Below are experts of layer 4 (counted from 0) of a mixture-of-experts language model. Rows are named router (the router's row for the expert), up (a neuron's input weights, with its number) and show model dimensions 0-255. Each number is 128 + 32 x the weight over its row's rms, rounded and kept within 0 to 255.
After each expert's rows: "gets" lists some tokens that make up at least twice as much of what it gets as of all text. This comes from a sample of Wikipedia text that the model never trained on. Tokens count by the router's weight.

# expert 17
router [107 183 162 147 108 112 106  69 150 172 146  99  96 132  87 150 175  90 166 164 141 174  94  86 174 164 106 111 163 118 161 105 101  96  76  75 125 113  74 101 128  88 149 123  88 180 123 141 104 119 140  93 168  98 102 162 134 106  95 157 119 107 179 132  86 162 129  75 111  95 110 161 105 161 111  93 155 108 185 178  92 113 125 150 163 115 166 107 103 110 153  93  82 133  93 164 163  63 170 169  91  81 163 168 125  86  95 136 128 113 106  93 139 177  97 171 140  89 156  63 115 161  95 146 156 138 117 128 132 105 153 108 169 112 168 105 129 165 114 155 102 172 181 120 170 155 124 101 152  94  96  95 123 172 161 108 136 133 188 173 129 181  88  95 163 152 162 117  74 177 157 174 106 164 131 133 142  91 142 162 145 126  92 120 162  90 104  93 117 169 172 152  92 144 159  96 119 139 183 149  83  96  91 169 140 103  57 153 106 175 177 124 156 148 156 144 163 171 152 157 136  90 139 150  90 144 173  78 169 159 162 146  87 107 132  84 100 168 101 163 105 149 126  86 149 138 105 123 176 133 117 200  85 110 168  92]
up0 [124 175 128 161  98 128 107 123 134 115 140 121 110 135 141 156 109 148 120 169 103 150 108 152 103 148 110  79 162 117 152  91 154 150 162 162 151 180 156 166 118 127 153 146 133  50  94 112 149  61 139 160 117 118 142 122  88 201 122 124 109 128  99 116 125 107 125  93 176  82 166 143 154  42 181 130 152 177  90 176 167 146 105 120 110 172 136 185  90 141 142 122 118 148 122  93 154  74  65 139 156 223 181  92  76  97 143 148  85 120 178 118 165 127 120 122 107 144 152 112 226 117 125 113 109 126 155 174  95 166 169 141 168 128 152 160 116  98 177  99 120 134 162 185  83  90 133 109 210  86 172 115 127 127 226 116 148 122 149  85 133 126 153 111 178 146 130 196 141 185  89 154 178 127 197 182 172 114 185 100 133 138 122 100 128  91  85  94 146 112 187 148 110 123 142  86 165 110 148  95 158 174  72 132 119 177 151 103  71 131 111 153 137 129 146 139 146 137 139 127 117 121 181 164  92 159 133 159 107 119 137 172 140 158 171 121 143 118  94 158 136 140 163 110 147  85  91 131 119 171 139 109 119 125 109 157]
gets: ",", " his", " of", " and", " to", " a"

# expert 20
router [107 175 160 147 106 112 108  60 151 169 147  95 104 126  85 149 173  97 165 168 138 171 100  87 169 163 102 112 163 120 163  99 107  90  83  76 125 111  77 100 129  82 154 123  90 173 131 149 107 125 144  92 164  98  98 161 136 110  88 157 118 100 182 129  80 161 134  73 109  92 107 156 109 162 113  91 160 110 182 172  93 109 132 151 163 113 168 113  96 108 149  98  86 131  97 162 159  58 175 172  93  90 164 170 126  91  97 135 126 113 101  92 133 177  94 169 143  87 157  66 114 158  95 148 152 137 114 134 133 105 154 108 169 118 167 101 134 163 124 146 104 172 179 121 164 155 121  94 156  91  97  91 131 171 165 104 140 134 192 170 125 179  90  98 148 153 157 115  74 175 162 177 106 163 132 134 144  89 145 163 153 123  93 118 163  92 107  93 115 170 168 153  85 143 161  91 122 138 187 148  89  93  90 174 143 104  51 155 108 176 174 123 154 146 152 136 171 169 153 154 137  90 137 146  89 150 169  74 170 162 164 145  87  99 125  86 106 165 103 161  99 153 127  85 146 135 112 124 173 126 127 199  87 107 166  92]
up7 [146 180 182 145 169 116 115 114 187 135  90 100 109 141 141 149 110 134 134 110 166 107 134 172 165 173  87 143 151 129 118 156 153 120 124 174 164 165  86 103 107 198  85 173  87 153 139 125 150 115  98 136 136 114 133  97 109  83 123 142 126 147 131 113 165  80 132  90  21 110 112  90 148  65  97 123 123 150  66  93 114 149 106  85  85 148 186  43 134 128  97 112 113 176 141 129 112 108 111 123 103 135 133 161 136 161 188 142 124 155 121 133 127 184 101 101 121 131 126 119 147 114 141 166 146 151 151 129 118  91 115 137 148 179 141 150 132 110  65 158 181 177 104 166 135 103 135 138 135 117 137 114  88 113 116 118 159 147 102 119 122 161 117 155 158 144  96 118 119 118  98 130  99 130 146  81 127  93 127 153 136 184 156 108 109  83 107 118 106 194 185  94 129   0 148 102 106 121 139 131 116  96 156 102 139 160 116  63  96 170  91 139 154 155 208  93 157  96 108 136 121  99 128 126  86 132 121 130  55 173  86  73  68 130 130 223 132 155 141 134 161  61 104  62 147 140 100 112 125 181 109 162 146 125 129 119]
gets: ".", " in", "\n", " (", " and", " \""

# expert 15
router [160  86 202 104 139 141 170 124  73 132 159 127 166 162 110 154  83 115 135 119 187 107  84 129 174 144 140 108 138 154 167 194  82 128 165  66 128 143 132  26 125  89 142 175  30 149 101  85 145 101 155 137 107  77  76 152 144  89 135 101 125 115  87 120 113 142 104 150 180 132 166 158  81 141 122  63 165 168  38 144 101 129 124  80 136 184 101 123 165  81 170 181 135  98  55 138 105 182 103 157 119 136 141 158 133 109 121 136 119 143 123 160 134  73 118 111 136 201 136 159 142 175 106 116 157 113 102 195 133 127 141 149 109 118 147  98 122  78 108 113 176 122 168 159 183 153 165 138 163  78 120 113  81 114 120 126  92 164 124  88 128 100 104 130 147 144 161  65 124 122  95 103  82 149 143 130 168 159 159 107 134 157 153 114  96 138 132 103 167  85 172 109 126  67 155 135 149 102 120  76 119 199 125 103 100 113  81 167  83 113  98 120 157 126 139 118  55 116 160 134 136 114 150  81  93 181 128 125  98 137 156 138 101  75 115 139 144 148 122 145 147 143 160 138 169 156 135  85 156 182 102 121 142 149 121 126]
up0 [154  97 124 137  88  94 141 157  92 117 156 120 126 139  41 117 111 104 153 135 110 129 158 132  77 136 111 115  97 153 141 157 109 102  90 128 136  97 157 173 131  65 117 140 144 175  99 112 161 119 137 136 113 146 145 161 137 154 143 155 137 138 137 116 127 131 142  89 114 105 130 166 174 121 142  97 125 137 150 118 146 139 140 171  68 108 154 103 137 127 156 153 106 197  41  57 133 147 105 108 129  61 155 158  92 100 112 150  65 156 124 123  68 115 105 107 140 170 123 118  98 159 194  43 154 178 108 116  36 127  76 108 147 137 129 157 154 113  55 164 204 163 145 165 144 110  88 124 154 115  99 121 128 128 145 101 100 160 147 147 158 132  92 103 119 109 152 154 191  87 155  29 128 200 112 130 118 144 130 134 174 138 159 104  91 105 160 126 117 129 105 189 151 125  93 149 137 175  79 131 151 135  94 104 122 167  97 120 130  93  97  37 128 165 105 112  98 134 141 106  87 138 119  91 176 120 118 167 143  54 148 156 160  76 111  81 117 120 139  51 166 111 118 139 120 137 118 119 170  78 194 189 178 127 147 118]
gets: "a", "e", "o", "i", "ja", "ma"

# expert 2
router [108 181 159 150  99 111 103  66 151 173 142  98 101 132  85 151 173  92 165 164 140 171  93  80 169 163 104 113 167 116 161 105 100 100  84  78 125 113  73 106 127  94 152 124  85 177 133 139 106 122 146  95 166  97  99 163 126 110  90 157 118 105 183 129  82 158 136  73 111  94 106 161 108 164 106  98 151 108 179 174  92 113 136 147 167 112 167 114 100 112 152  95  85 130  97 162 164  60 174 177  90  80 163 174 131  88  96 140 131 119 105  93 139 181  92 170 143  89 153  63 112 157  97 146 154 139 118 128 135 105 157 110 167 114 165 100 133 169 119 154 106 174 180 117 167 158 121 101 152  92 103  91 128 169 164 110 136 131 193 171 133 181  90  95 159 149 162 120  75 172 156 178 107 162 130 140 138  91 147 167 146 127  91 116 162  90 107  99 117 169 170 153  85 148 158  91 121 140 183 146  87  93  92 171 137 107  56 153 106 176 174 125 157 148 152 138 165 168 154 156 137  87 142 142  88 139 172  78 169 156 168 146  89 106 127  85 104 167 103 160 104 149 130  84 150 136 111 123 176 130 112 201  87 105 168  93]
up5 [135 100  91 156  79 167 145 110 162 122 111 149 110 164  51 155 167  68 121 120 140 121 151 156 111 126 153 168 120 152 124 154 111 106 160  96 110 171  41 144 130  97 108 141 175 125  87  80 106 117 174 137 127 101 148 134  74 161 164 140 101 103 140 129  88 126 125  94 169 112 170 175  98 118 159 143  94 198 117  86 131  86  86 165 117 126  90  88 106 135 160  86 118 101 114 155 102 151 133 137 123  42 123 196 177  90 130  67 109  83  96 131 150  86  97 165 133 163 161 112 129 124 132  76  79 102 190 138 170 108 149  81 196 115 108 153 148 129 183 144 143 142 126 104 174 113 166 130 108 102 133 145 119 213 182 116 121 166 126 142 164 136 152  95 114 136 128 175 119 119 126 100 149 104 107  85 116 143 149  77 144 165 139 151 140 169 137 116  90 146 141 135  78 107 153 168  63  96 129 153  85 123 189 144 153 141 112 137 198 142 126 190  81 124 131 117 116  58 169 118 111 118  34 135 146 188  61  95 144 118 165 158 160 130 143 182 113 136 163 153 180 139 159 125 128  96 100 132 169 158  84 149 109 159 145  98]
gets: "\n", "|", "%", " and", " his", " her"

# expert 10
router [108  99 130 144 102 117 104 102 152 118  68 183  64 101 109 137 145 113 126 139 148  48 174  93 142 162 147 137 185  99 166 109  89 154 111 163 192 131 124 101 156 179 168 116 111 134 137 108 138 178 107  90 165  99 150 148  81  77 108  76 135 161 139 122 158 128  89 175  87  88 105 166 139 129 110 139 155 155 113  92 143 156 184  75 119 158 172  82  90 116 207 144 122 131 119  84 110 102  93 119 123  98 146  99 204 103 106 167  92 114 146 152 120 126 104 114 137 156 163 123 165 159  75 139 110 148 150 125 153  99 132 121 115 119 174 138  93 115 181 111 131 139  55 169 156 120 119 147  96  73 136 166 122 131 154 103 168 141 139 156 125 129 110 129 158  97  90 116 111 134 117 147 192  84 101  82 138  83 162 139  99 129 101 147 137 145 149 164 110 114 153 118 136 201 103  68  98 145 182 157 129 164 118 162 154 119 109 122  95 157  63 144 129 177  80 174 128  74 102 170  61 108 112 155  97  95 139 152 171 132 159 105 115 110 117 107 118 132 138 190 147 200 131 220 153 118 157 155 129  96  94 163 228 156 168 100]
up5 [122  65 118 115 130 124 118 115 174 155 141  87 195 107 134 168  85 141 109 135  98 103  95  76 161 116 137 147 147 115 137 118 133 122 121 137 136 141 174 103 112 137  87 129 171 141 144 106  97  78 109 169  88 179 129 150 208 117 105 131 175 137  90 160  90 104 110 123 156 127 126 160 130 162  76 177 175 136 151 120 117 127  97 228 105 122 151 117  98 108 105  90 102  59 110 144 125 186 147 144 150 146  82 117 183 178  78 122 148 144  87  48 142  84  97 109 124 152 160  90 192 148 115 145  94 110 105 158 120 101  83 144 112 103 163 105  75 132 160 128 130 106 148 164 145 159 149 143 112 156 138 128 130 165 150 126  84 141 166 145 148 125 182 110 121 124 146 155 145 150 138  67  91 137 116 123 118 130 121 169  54 126 183 145 127  90  87 114 102 123 108 145 198 126 130 122  99 209 138 214 118 112 147 160  84  44 143 133 106  95 103 108 167 121  98 126 181 105 139 149 114  93 145 149 130 210 130 118  95 150  86 162 104 169  92 134 171  42 159  81 136 131 104  32 130 130 132 129 142 150  93  69 139 138 114  98]
gets: " |", ";", " 0", "|", " 1", " 3"

# expert 23
router [109 182 163 151 100 104 102  70 161 171 144  97 102 133  87 148 173  97 165 165 133 171  96  85 164 164 101 113 164 121 161  99 104  97  79  82 120 117  77 110 124  88 153 127  90 173 129 145 107 122 140  95 165  97  96 164 126 109  87 158 114 102 181 127  83 163 132  73 111  91 106 156 109 163 112  97 154 113 184 181  90 112 129 149 167 110 166 107 102 111 155  93  87 134  99 162 169  58 174 168  90  78 167 169 128  79  99 137 124 108 106  97 135 173  94 171 146  85 161  63 113 159  96 149 156 137 114 132 139 106 161 105 168 117 165 104 137 165 121 149 102 174 182 121 168 154 127  94 152  93 104  96 127 171 163 115 132 136 189 177 133 179  89  96 160 154 152 113  76 174 159 176 111 161 130 131 143  94 148 164 146 125  90 117 163  92 105  97 116 170 175 158  86 145 158  95 121 138 183 154  89  96 100 168 137 101  52 154 116 168 175 117 151 143 156 136 170 171 154 157 138  87 138 148  90 141 172  77 175 151 168 142  86 102 135  86 102 170 103 160 105 157 127  84 146 130 104 123 177 119 117 192  86 107 162  90]
up9 [182 142 125 130 129  78 158 157 188 156  74 130  67 119  90 166  96 136 122  96  99 116 155 123 132 164 139 158  58 145 128 123 165 106 138 105  68 176 114 139 159 141 135 107 115 113 156  50 185 166 102 131 158 108 114 144 148  88 143 153 129 124 135 159 156  60  74 145  98 106  93  90 144 107 158 149 117 118 197 131  81 142 148 152 216 194  41 120  87 142 146 166 119 118 151 158 121 123 101 148 183  77 119 135 142 110 165 147 108  95  93 145 135 181 171  83 136 156  99 144 139 131 156 111 111 153 164  96 153  94 145 121 104 124 146 122 172  99 131  93 173 142 102 159 137 148  83 177 122 144 134  99 126 212 110  84 104 117 105 109 126  90  28 107 160 156  78 115 124 185 105 161 121 115 100 136 140 184 129  93 137 151 154 106 171 165 112 138 109 148 125 120 107 128 104 100 133  91 183 123 117  79 108 135 150 171 128 113 192 165 131 119 117  91 116 161 167 105 172 148 173 157  92 120 140  84 105 138 160 116 144 183 125 117  84 192 182 119  80  97 113 124 130 101 102 174 124  92  82 150 123  66 119 162 197 157]
gets: "  ", " was", ".", "\n", " it", " \""

# expert 19
router [108 178 157 148 103 110 103  60 152 169 143  95 102 129  86 155 174  90 168 171 138 170  90  86 166 163 106 111 166 114 161 100 110  98  77  75 125 110  80 101 130  83 148 128  88 173 127 148 110 120 135  94 166 100 100 163 130 106  90 160 116 105 182 125  77 161 133  68 107  89 112 157 110 157 115  94 155 104 188 169  93 107 126 150 164 112 167 110 100 115 153  94  86 132  97 165 156  60 173 171  89  85 164 173 133  85  95 143 130 116 102  93 133 177  97 172 147  91 149  62 110 163  99 144 155 135 113 135 135 108 154 104 169 117 168 101 123 159 123 156 103 176 178 109 166 154 127  98 152  98  98  93 124 170 162 111 138 133 191 174 131 177  90  97 155 155 153 120  77 176 159 175 109 161 136 138 143  91 139 166 160 123  94 120 162  93 101  89 117 168 179 154  89 153 163  93 123 138 191 147  88  89  90 169 137 101  55 154 109 170 175 126 159 144 150 135 165 169 152 155 136  83 137 149  89 151 168  79 162 152 169 144  89 105 130  87 102 170  99 156 102 152 126  83 147 130 105 122 167 134 118 198  87 111 164  92]
up2 [ 97 162  51 111 115 162  76 151 125  83 110 131 100 105  91 159 149 122  99  85 105  93 128 109 149 108 118 125 106 109 117  80 139 138 137 114 103 103 164 170 138 108 136 140 135 160 149  97 128  64 111 155 147 142 129 110 141 168 130 149 122 144 157 118 185  60 139  90 112 122 123 123  66 112 165  92 138 204 130 143 101 164 142  85 147 132  75 124 125 106 166 157 132  63 181 170  90 110 124 139  69 132 109 176  61  76 131  77 129 117 171  87 144 142 104 153 185 108 135 136 142 125 139 193 168 123 155  96 149  67 108 144 158 181 151 159 179  80 135 106  76 179  97  99 160  86 126 140 124 120 165 100 115 113  80 131 106 130 133 127 126  93  90 103 171 102 134 136  57 126 161 122  61 186 149  52 169 154  96 186 148 103 162 128 120 161 149 114 115 123 171 129 129 151 120 106 112 116 156  80 182 207  71 141 110 146 182 137 113 170 129 140 171 154 114 208 104  97 130 126 169 123 163 136 160 112 183 141 141 133 118  73 152 115  89  85 140  54 162  97 147 164 117 147 173 145 114 142 192 102 112 171 157 148  99 132]
gets: " of", " as", "-", "|", " It", " their"

# expert 5
router [112 176 164 154 110 116 106  64 153 171 143  94  99 128  83 148 177  91 160 166 143 170  97  82 164 164 107 109 167 120 163  99 102  93  80  78 128 108  75 105 130  84 150 132  92 176 126 144 115 117 136  93 165  97 103 164 131 107  89 155 116  98 184 131  83 164 130  73 111  94 109 158 108 166 118  90 151 105 185 175  91 117 133 153 164 111 164 114 102 113 156  93  82 133  95 162 162  60 172 171  93  83 164 171 124  87  95 141 130 117 104  94 134 180  90 169 146  84 154  70 113 158  93 148 157 141 119 132 135 104 157 111 169 113 167 104 134 163 122 147 103 173 179 118 166 154 125  99 156  92 103  97 128 170 166 109 136 130 190 176 131 175  89  91 157 149 159 116  74 176 158 176 108 159 128 134 140  89 144 165 155 124  91 119 160  90 106  98 119 170 165 159  83 150 163  88 121 137 184 149  84  99  92 174 136  98  58 152 104 168 178 128 154 146 154 130 168 168 157 160 136  88 137 144  91 156 171  80 166 157 169 144  85 103 127  83 106 170 104 162  94 155 129  85 150 135 109 122 168 123 122 194  87 107 166  92]
up4 [139 126 171 142 192 115 151  49 136 161 101 123 138 116  64 107  69 161 157 179  79 124 118 160 165 160 124 115  71 136  84 159 145 123 127 144 204 141 131 117  93 123 130 111 163 167 145 144 119 177 120 141  95 117 116  86  75 179 122 101  99 108 100 146  75 157 157  74 129 122 155 125 121 148 182 142 133 138 154 106 133 105 222 107 202 131  49 105 134 168 164 191 153 124 124 151 136 105 167 107 120 179 139 164 155 111 140 153 132  88 100 138 147 136  76  68 139 147 101 137 118 123 161 131 119 153  81 120 169 108 192 123 128 203 114 152 166 159 165 122 117 173 136  72 126 115 130 101 118 176 141 128 129 142 184 167 124 106 104 145 143  63  99 173  87 162  67 160  71 143 157  95 179  87  88 160 157 141 114 148 111 162 109 148 171 147 148 119 147 154  99 170 104 133 107 112 128 146 189  54 108 144 140 180 144 122  96 105 167 146 140  88 131 140  61 183 215 148 129  90  97 126 124 124 194 134 160 112 129 115 111 142 121 152 113 152 179 127  97 167 152 120 120  95  84 128 146 153  95 125  79  93 105 120 127 146]
gets: " the", ".", " The", ":", ",", " and"

# expert 4
router [109 172 161 145 108 108 101  61 155 167 143  95 103 116  88 150 184  90 170 167 136 169 101  84 171 162 104 112 164 121 158 105 108  90  82  79 121 110  82 110 125  98 153 126  88 173 130 146 119 120 134  95 169  98  97 163 131 118  86 160 113 106 178 130  80 160 136  65 105  90 111 156 105 154 118  98 159 112 183 170  94 119 123 149 165 108 167 106 102 105 153  89  82 129  90 158 157  56 171 170  89  88 160 169 124  91  95 141 128 124 108  93 130 182 100 167 143  89 144  62 112 153  98 142 160 137 120 135 136 110 154 109 167 107 171 112 120 158 118 147  98 173 179 122 160 156 124 102 153  90  97  98 130 169 166  97 140 127 193 174 138 182  92  90 156 159 155 118  79 174 159 182 108 155 128 143 145  93 151 163 165 124 105 113 160  96 109 101 117 165 166 160  85 149 160  89 126 135 182 153  86  97  92 169 133 100  54 158 109 175 178 117 156 156 160 134 165 170 153 149 140  91 145 155  92 152 166  76 164 157 169 143  82 105 125  85 103 174 102 165 101 154 128  82 147 138 113 110 172 121 113 208  87 113 172  87]
up7 [125 105 142 116 157 110  91  81 181 139 173 151 117 164 124 140 135 138 133 226 141 125 133 123 132 115 158  96 160  99 190 150 116 154 166 136 132  92 137 142 166 109 164  88 130 139 152 135 135 143 134 149 177 109 168 111 101 128 148 132  95 123 171  93  79 129  71  94 191 131 122 157 181  99 144  97 113  89 140 137 126  95 105 123  75  69 179 139 203 145 122  87 135 157 109 104 109 132 125 178 131 227 168 145  76 157 150 143 156 158 114  59 116 111 115 139 132 137  93 136 127 169 157 148 142 154 116 151 173 145 133 143 130 146 111  90  86  87 127 134 155 122 134  98 212  79 136 190 107 142 119 119  97  87  91 146 140 133 125 149 143 101 160 104 191 152 105 126 137 148  64 151  64 140  34 164 141  91 195 173 115  74 161 108 107 102 139  83 148  78 198 157 150 107 145 153 107 141 131  71 156 142 192 162 118  90 154 113 114 142 150  94 178 131 152  51 107  82 118 147 138 107 175 158 111  72 113 125 171 125 109 144  84 138 153 168 100 173 121 138  82 144 151 110 142 148 169 194 109 151 183 115 148 138 122 149]
gets: ")", "\"", " (", "\n", ";", "."

# expert 18
router [111 174 158 145 110 110 107  67 144 172 147  96 101 133  86 152 180  86 169 168 139 172  95  85 172 162 103 108 164 120 162 103 105  95  80  78 120 113  75 108 123  87 147 129  86 180 126 145 104 117 137  94 169  99  99 164 126 116  96 161 121 105 183 132  82 161 135  74 108  91 106 162 111 161 112  92 153 104 181 179  91 114 134 152 165 114 166 113 102 109 153  91  87 129 100 163 155  60 174 171  89  80 160 174 123  85  97 134 132 127 103  89 134 177  94 170 141  92 151  60 112 159  96 149 151 140 114 129 137 108 156 113 169 115 167 108 131 165 120 151 100 171 179 118 168 157 123  97 151  90  97  94 123 170 166 112 136 132 190 174 136 181  88  90 154 154 161 118  77 175 162 176 110 157 130 131 141  90 140 164 155 124  95 115 163  91 102  98 113 167 169 157  88 145 160  92 120 141 182 144  85  94  93 168 133 103  60 157 103 175 173 130 156 149 156 141 166 170 154 155 135  87 137 148  89 144 172  78 171 161 166 147  89 105 130  84  99 165  98 162 106 149 131  85 148 137  98 125 169 126 115 196  86 105 166  88]
up2 [115 122 120 118 136  96 117  98 130 112 142 140 129  90 102 142 110 155 143  69  82 132 204 166 129 195 131 143 120 137 149 136 127  83 102 113 155  75 178 151 150 121 128 129 147  85  67  95  81 147  95 124 125 103  55 135 115 100 113 104 105 112  84 162 108 149 166  84  97 184 132 106 129 180  98 128  85 125 161 114 109 111  97 139  96 105 152 115  92 108 154 131 107 139 143  94 140  99  86 116  72  85 143 113 154 161 174 151 120 112 137  95 163 153 160 120 157  87 131 155 114 113 104 150 159  98  98 113 122 122 118  65  99 241 123 132 130  99 124 119 159 115 123 162 101 114 150 118 124 126 185  94 149  91 179 131  68 122 155 146 118  59 165 117 135 126 203 184 162 141 108 168 137 109 163  63 155 110 159 101  70 196  97 135 205 137 156 117  93  39 125 166  96 140 135  75  86 151 117 144 123 160 139 101 113 145 133 192 124 118  86 176 113 149  57 108 138 109 127 160 165  85  73 174  92  96 154 130 132 193  85 114 134  65  94 131 108 132 149 157  74 129  82 164  90 149 124 107 139 188 161 157 121  99 142  90]
gets: " a", ",", "ing", " that", " of", " the"

# expert 1
router [ 70 130 110  99 131  96  92 198 144 143 175 146 124 140 163 113 123 127 138  97 139 177 134 147 118  97  87 108 134 176 157  64 111 138 117 148 120 129 161 118 166  95 175 140  77 161  62 157 104 101 178 121 176 193 175 124 134 109  92 114  57 120 125 142 103 171 152 167  92 163 102  98  99 165 122  87 111 169 160 171 133 101 100 176 137  50  76 116  96 164 133 105  93 146 138 161 128 119  75 104 138  98 136  79 162  87 144  89  65 213  95 121 135  91 119 134 120 148 148 121 127 116 140  91 109 117 141 178 109  98 115 108 113 146  77  90 163 163 162 175  99  98  40 170  91  77 152  79 182 154 107 133 111 157 132 175 113  96  70 137 157 141 141 131 112 144 110  94 124 109 191 141 113 125 170  89 127  97 181 119 179 120 129 104 102 108 132 161  92 173 134 158 139  89 102 152 105 100 146  92 130 133 143 138  89 165 176 123  93 127  63  80 103 114 109 133 123 114 127  87 155 146 146  96 130 198 135 122 174 138 106 111 106 158 114 209 109 146  98 137  88 104  59  92 140 137 172 138  74 137 143 142 188 150 120  96]
up5 [125 120 117 109 158 194 105 132 133 104 103  45 208 178 170 118  82 133 124 111  63 115 188 189  90 157 116  94  89  88 200 181 137 133 145 122 124  70 132 121  67  82 223  95 145 101 163 149 111 152 118 131 114  68 138 111 119 116 128 178  87 136  68 109 116 121 163 166 110 126 108 112 103 113 132  69 128  77 136  88  95 120 154 175 107 109 115 139 107 121 145 144  83 119  61 166 118  97 142  81 144 115 143 140 161  70 152 139 151 165 140  73 139  92  61 118 150 147 103 111 125 141 162 119 159 151 125 116 138 108 131 203 176 130  88 199 133  79 143 128 110 107 126 111 128 144 119 174 110 101 159 125 172 123 137  63 152 138 174 120 182 109 109 161 104 131 120  49 110 137 116 114  49 153 106 153 132 101 136 162 127 122 201 141  99 118 185 126 176 183 131 119 178  85 113 128 165 152  93 135 119  99 199  87 138 111  74 123 109 157 125 147  99 154 128 117 163 143 138 122 159 162 119 134 138 130 110 114 140 107 164  92 110 100 147 133 133  76 112 148 136 116 144 187 147 148  97 114 151 160 186  74 123 173 121 128]
gets: "=", "\n\n", " =", "\n", " career", "See"

# expert 11
router [106 180 156 152 107 112 101  62 154 173 143  96 103 130  85 148 176  93 167 165 138 172  95  85 161 162 102 113 163 124 160 101 104  97  80  79 122 115  79 106 127  85 152 131  91 177 129 146 111 115 136  95 173  99  98 163 131 107  92 162 117 104 188 127  80 163 135  71 111  98 103 158 110 161 114  97 149 114 177 174  93 116 130 153 166 110 169 113  99 115 151  91  81 129  97 161 160  57 173 174  91  82 162 172 123  85  97 142 132 119 104  96 136 174  93 174 147  89 151  68 111 156  95 153 153 142 122 136 138 106 160 107 169 113 164 108 132 164 118 149 104 172 180 116 166 154 119  98 148  91  99  93 124 170 162 107 132 130 191 170 132 175  91  90 159 157 155 115  74 177 161 175 110 161 131 137 142  91 142 165 151 128  92 118 161  92 108  92 122 169 166 159  87 143 160  93 121 137 180 149  86  96  96 167 139 102  52 153 106 176 173 129 159 144 151 136 175 171 157 156 135  87 137 148  89 147 173  80 167 159 167 148  87 106 127  83 104 168 100 162  99 162 131  83 147 134 104 120 172 127 113 197  87 111 168  91]
up6 [133 106 185 131 112 188 143 134 180 155  64 119 117 132 116 169 130 124  58  91 117  81 179 145 113 148 111 165 159  87 185 126 125 106  94 128 158 128 189 119 228  91 120  55 137 122  67 138 138  97 127 143 133 136  46  72  96 157  99 136 114  86 146 109 111 150 137 105 103 134 113 140 156 155 177 157 133 138 148 171 157 105 131 115 119 145 169 170 118 155 156 184 157  68 127  49 115 202  97 137 171 142 128 108 163 123 169 115 148 148 151  57  68 135 149 119  87 120  87 220 184 117 134 141  79  92 130 126 119 127  65 130 144 125 156  93 132 140 130 139 108 167 179 104 140 232 107  89 169 150  72 103 156 117 166 156 170 134 141 168 188 143 135  90 107 117 146 154 156 150 131 161  98  72 126 120  87 124  71  99  84  96 102  89 113 112 116 129  90 104 140 126 122 131 172 133 152  83  94 105 100 157 112 119 120 160  99  89 156 134 115 187 161 153 153 122 171 123 169 183 156 111  93 157 128 168  88 144 105 183 127 126 117 113 157  93 124 105  90  99 125 112 158 128 115 114 165 130 137 112 148 129 117 120 103 122]
gets: " with", "ed", " to", " a", " by", " in"

# expert 13
router [133 170 144 147 151 112 111 130 111  65 122 150 105 152 126 107 139 112 159 157  95  87 185  54 143 154  94  54 130 126  67 181 100 132 118 159  89  75 108 145  86  88 113 115  76 182 179 139 210 146  96 166  78 142 105 142  92 152  72 181 174 162 139 163 101 108 152  93 155  71 105  99 160  97 112  74  80 120  98 140 125 126  72 143 150 140 167 135 117 144 133 134  96 156 129 158 135  96 176 106 127 115 140 162 115 154 130 114  95 120  99 149  93 123 114 115  48  83 152 157 100 122  99 169 184 182 164 108  71 126 129  44 142 116 159 175 136 178 119  80  87 146 115 126 164 163 172 179 140  96 100  77 129 129 134 127 117 121  90 172 111 148 126 116 196  77  87 138 105 121 125 145  90 119  85 115 101 159 106 182  99 119  99 152 120 129 146 139 106 125 120 169  77 104 130 165  86 101  87 149 142 110 152 135 144 144 108 207  91 129 109 164 183 151 118 156 173 139 180 138 195 127 199 134 110  73  99 136 156 138 158 132 111 148 175 132 110  81 121 146 176  77 130 138 158 158 140 170  86 127 108 144 119 125 140 116]
up9 [105  83 125  74 126 133 159 164 101 144 115  58 112 155 143  99 173 112 122 144 128 113 126 205 152 106 102 116 151 119 127 111  90 148 119 135 140 112 165  88 127 100  72 108  53 123  88  92 190 110 143 156 153  75  94 169  79 102 151 130  92 176  99  99 142 119 145 147 156 161 113 137 139 221 108 126 137  99 200 139 106 151  88  89 134 107 122 145 150 115 108 118 130 122 126 125 116 121 138  80 154 126 166 113 138 113 163 196 127 110  92 131 145 126 122 199 126 196  91 125 129 174 154 156 193 156 137 179  53 141 125 159 142  86  72 155 139 132 130 148 131 100 133 133 194  85  99 160  48 225 122 104 126  82 145 148  72 111 182 107 137 140 111 132  73 157  94 142 126  93 133 171 148 157  96 109  81 115  97  72 150 154 105 112 164 193 153 182 162 101 160 118 139 121  99 118 152 109 128 117 182 119 170  91 128 143 155 118 137 151 115 154 139 147 131 135 126 140 162 148  98 103 135 117 155 164  97 139 141 116 133 121  89 125 101  39  75 163 114  86 143  92  97 175 150 152 136 117 120   9 118 149 139 125 156 134]
gets: "-", "–", "/", " –", "1", " +"